Weights of a small mixture-of-experts language model, trained from scratch on English Wikipedia: 10 layers, vocabulary 7966.
Below are experts of layer 6 (counted from 0) of a mixture-of-experts language model. Rows are named router (the router's row for the expert), gate (a neuron's input weights, with its number), up (a neuron's input weights, with its number) and show model dimensions 0-127. Each number is 128 + 32 x the weight over its row's rms, rounded and kept within 0 to 255. Numbers have three digits each.
After each expert's rows: "mostly gets" lists some tokens that are sent to it at least half of the time. This comes from a sample of Wikipedia text that the model never trained on.

# expert 63
router:151099183134120161153124145051079135119142152171142141136154151144132141119129108164127139155119142149145139093150133160155144137170146172101077123053188104107094154069057156112092122136119198054185134103126093111068143103113129130127145109168156104137138120164130191123137097150134149180152117128147066128153099150098143096094175159163193129143155052171132104067101118184143143136180
gate0:088160112108069130188096058142180108099175186138153149105098155153143089141124109149099119122120130112183087117145107121121169193158080210119156121110155088104118218120094119097113104187161170124160132113063106129119143136138122117219112097109155150171078095118177110099129090116103144113094154143113130111086126160073137095105087120160105127135135173119198134144120106104133079127119
up0:165051132183146123098156140159091134146172106103160085120110090069150143167196126162126124134145104140127158140169125086114132151187145069104072122124124178152103142100045083085096138103172170131123102133087115110125156130088066176189106126166128119078156130126125142137138186166160122132163137119127170097131136158135119065152196134167112116158091142129112226099123163128135115149123
mostly gets: "ñ", "č", "ilit", " Par", "iy", " Ph"

# expert 72
router:127115165145121122158162184113116168132161151156125094180179133208099161134112109142116133132065180131159150126115119173170181138147155121117033138077137112086122156046082140091110143136103161072154153110135083126102169129112106139118180103205153062141175103190106154133117112132136108175141103084130138097128112153075152096129126129148152141105189083142130112103093167138091161137166
gate0:118182175131123152114123096108076079106111077149068138155182200097155157126136163142124134133137171098195101119120131103169152127128076140152154175157141116104163182151151131072054174136115121169112104088149115143090149154125131118093133149164113111133099112152173163108099175115081129149114136052132161065177102108122117158084081137170149132127161137170147107136121129054069187085129
up0:140148134132122107103133097162179119130142136122106114146237165134100061107083103097140117116138103145063163181152061072104137162142136181110093128150099101107124187145147092192124116081141061139143171100100165149179127098107171152102173166155076126123128155108130169114164136127149058151097114127190127171129120130070128076099139157117098160151075155093128123162111087166122127156140
mostly gets: " |", "|", "°N", " —;", " again", ";"

# expert 65
router:136106155134138152149139151064061136137145155202141108130170140143100155134120116184115139168113140179118164119151116154138162157126134130085073147106153115120111159047061172074102138152114144074204146079139083124087177153105153185134182104172149094136115115182102142135107076111126133199138142093156108118136111137099185096123132132160183160119173052145131086122097120181117134138140
gate0:100146165136181177146119113098171095163102143171156170068084116168077121087153111109148130151151137153109109143116135178109151067103041206105097127104177143110108136103082179137082138123085129128159184108128101114155185107134210118092098115106090132171119143133119144124128127145141128151143133137119148118131146144175171136077134122147199170166154115173152093109079133080127089110046
up0:123080114175134080175143134127140121179121190121120164130183133199143120142181167132148136117119177128194110052147169108137153123141097138100119182137120120179142138083086070130104177087140203123120165138134115135100104111142174096134138139148137142131109150151147127103115032038115152104067162163169076113122126102176115117162091143135183135134176132094158157121076129125128163127117
mostly gets: "č", "ñ", "erb", "ș", "š", "ić"

# expert 13
router:134104113165098137128111167110103144192167187148154143165138141189098152070131086155090159149085169140171152115111114179158182130182154166108082095095164103067117158098091185109111169197106148091132148142131112113134160196083110166107143119167200120128123097141115160142117072157173101141181117070103089140144110128096132103075141170139165167105175119145098129133109120141086168127136
gate0:126121077188113153109128106157143094150134177145137089149120109127128109171173149085109198162131136130132145106080038118118131112178142106099126168156131091141173123094137147108201144127173162065077167126065100076128092142092154155118127118183149158137075129170128131064167165083144079163122112080169104146161132124113118186115103164081158156108128127077175128159130111112148119193146
up0:085093106092098150107185156102144116171130117134143113160156157121046117046151115132149070131121140166124164106122116170112126144178118055087186166140108128119120109093141131156141073102116041146104150100146076156156101196121150081114152130165130069097134167109098042107147138162139133112091089090082094118140144135098098103105146155145120115161142135077126099087069121160143117084097
mostly gets: " was", " is", " had", " were", " are", " been"

# expert 20
router:165110128146111118156121168110107159162135166131169110163129130185086132083136123149083161164090134138219139091091102143183158145168151130088087132104156102101140127109099177112092137194098151096129204103131118113102157170114085124110150102152196131124123086150118136141109061136185081133185117080095069131170138120107139116103134158148164170089197094146071123124103137177107186142134
gate0:112086139168145090117109136165135145152057146113166084092110167093094109190138106163112096151123109127165144115150143164118147106198155146139151182087081128147098132164091146135132137160102059072145130067099115158077129156123067164100150146138139156031091099153109203136123115187119085132099092104062080131174132090127106107087090145120110086144153090157090148113129121130132146132087
up0:116130146154139135187109136087067115097110121087148113132106147099207124086071108084134113103169140122130128110109156072157092167112145102155170121094161150163131162183116155143118131175095171112158169146154180135172196107127130114064138094129163174070142164099144179137174141130145141112129116140116085103139186122141133090144110157143074143120145106020089084149156165133158160077173
mostly gets: " was", " is", " had", " were", " are", " been"

# expert 71
router:141125148135157145167147166071069134135118172154122083143168160149123144135094098173111125179114156152126147108113119156115163128126137172080068133120173122097095136065059165102089131151123169087192139065133115101073149134092144164091118133162140113153126101169090187151143066135141124200146117114144095139138122145120152133101174126141214133129166055159128100068069102178128148162145
gate0:066168105097166098107157112134141165105068169122152161116120150158133137172102140175128158162141164194142134109098139204151164038163103128087106082118121147073014081155141167178150107137143114070160113139134118118119168119133096141076121172104152105122152110135106100129124167130119194103121176119146141189136122098136104116099095157169113098129155147120113138073104098129164122075098
up0:117131115215098147181084108130160132091086147165104127131221139132163059148129151149120168134100154101106127121111128081093145133104125127092133113130079085124104094145097182127151095144089124131155140186201174139148116129150155132187114116150132133109119162175209146084166152111112101116161187115108098132190124142144174097031159118129142095113138079122185107116105110143125088120165
mostly gets: "ñ", "cel", "č", "erb", "ș", "š"

# expert 12
router:179108181144088159173130158096117183192139146139147112151155173171124113080114111160092151172069166121153169106090129171162181165173144148070109140082122084094154156115117140128090152185093125092142187130120120112110180167108100167116127111173189112121137104149125116141130097142183087155158130060097080108149129121106161116087144203146148164100198115131085102110117129158114162156148
gate0:135132135068108158187124181132106116152154075120056089120090157133117176158149087090145071167122152088136117135151090146158139209105082097163145151203136090119148128141179119119147103078156091150139122173136078187127097139102201175109115179113133120143136126100104087090168138100107143170089064074105141101128138156160151078120129134091156158098164133123115133108093139134129130174062
up0:137139153123095128198076135161111122120124127189111137184099085077150069119093129094154083093125085120108115167136118141166087159111114093135117196138173153141121154121128124086123145136144114183081167146115113128179077181107141170065118084167195057100120138128132176128193130096088171114133066099079140107135102120159144158176086149112153115089181094125139195130117096130104135158123
mostly gets: " his", " had", " their", " its", " been", " this"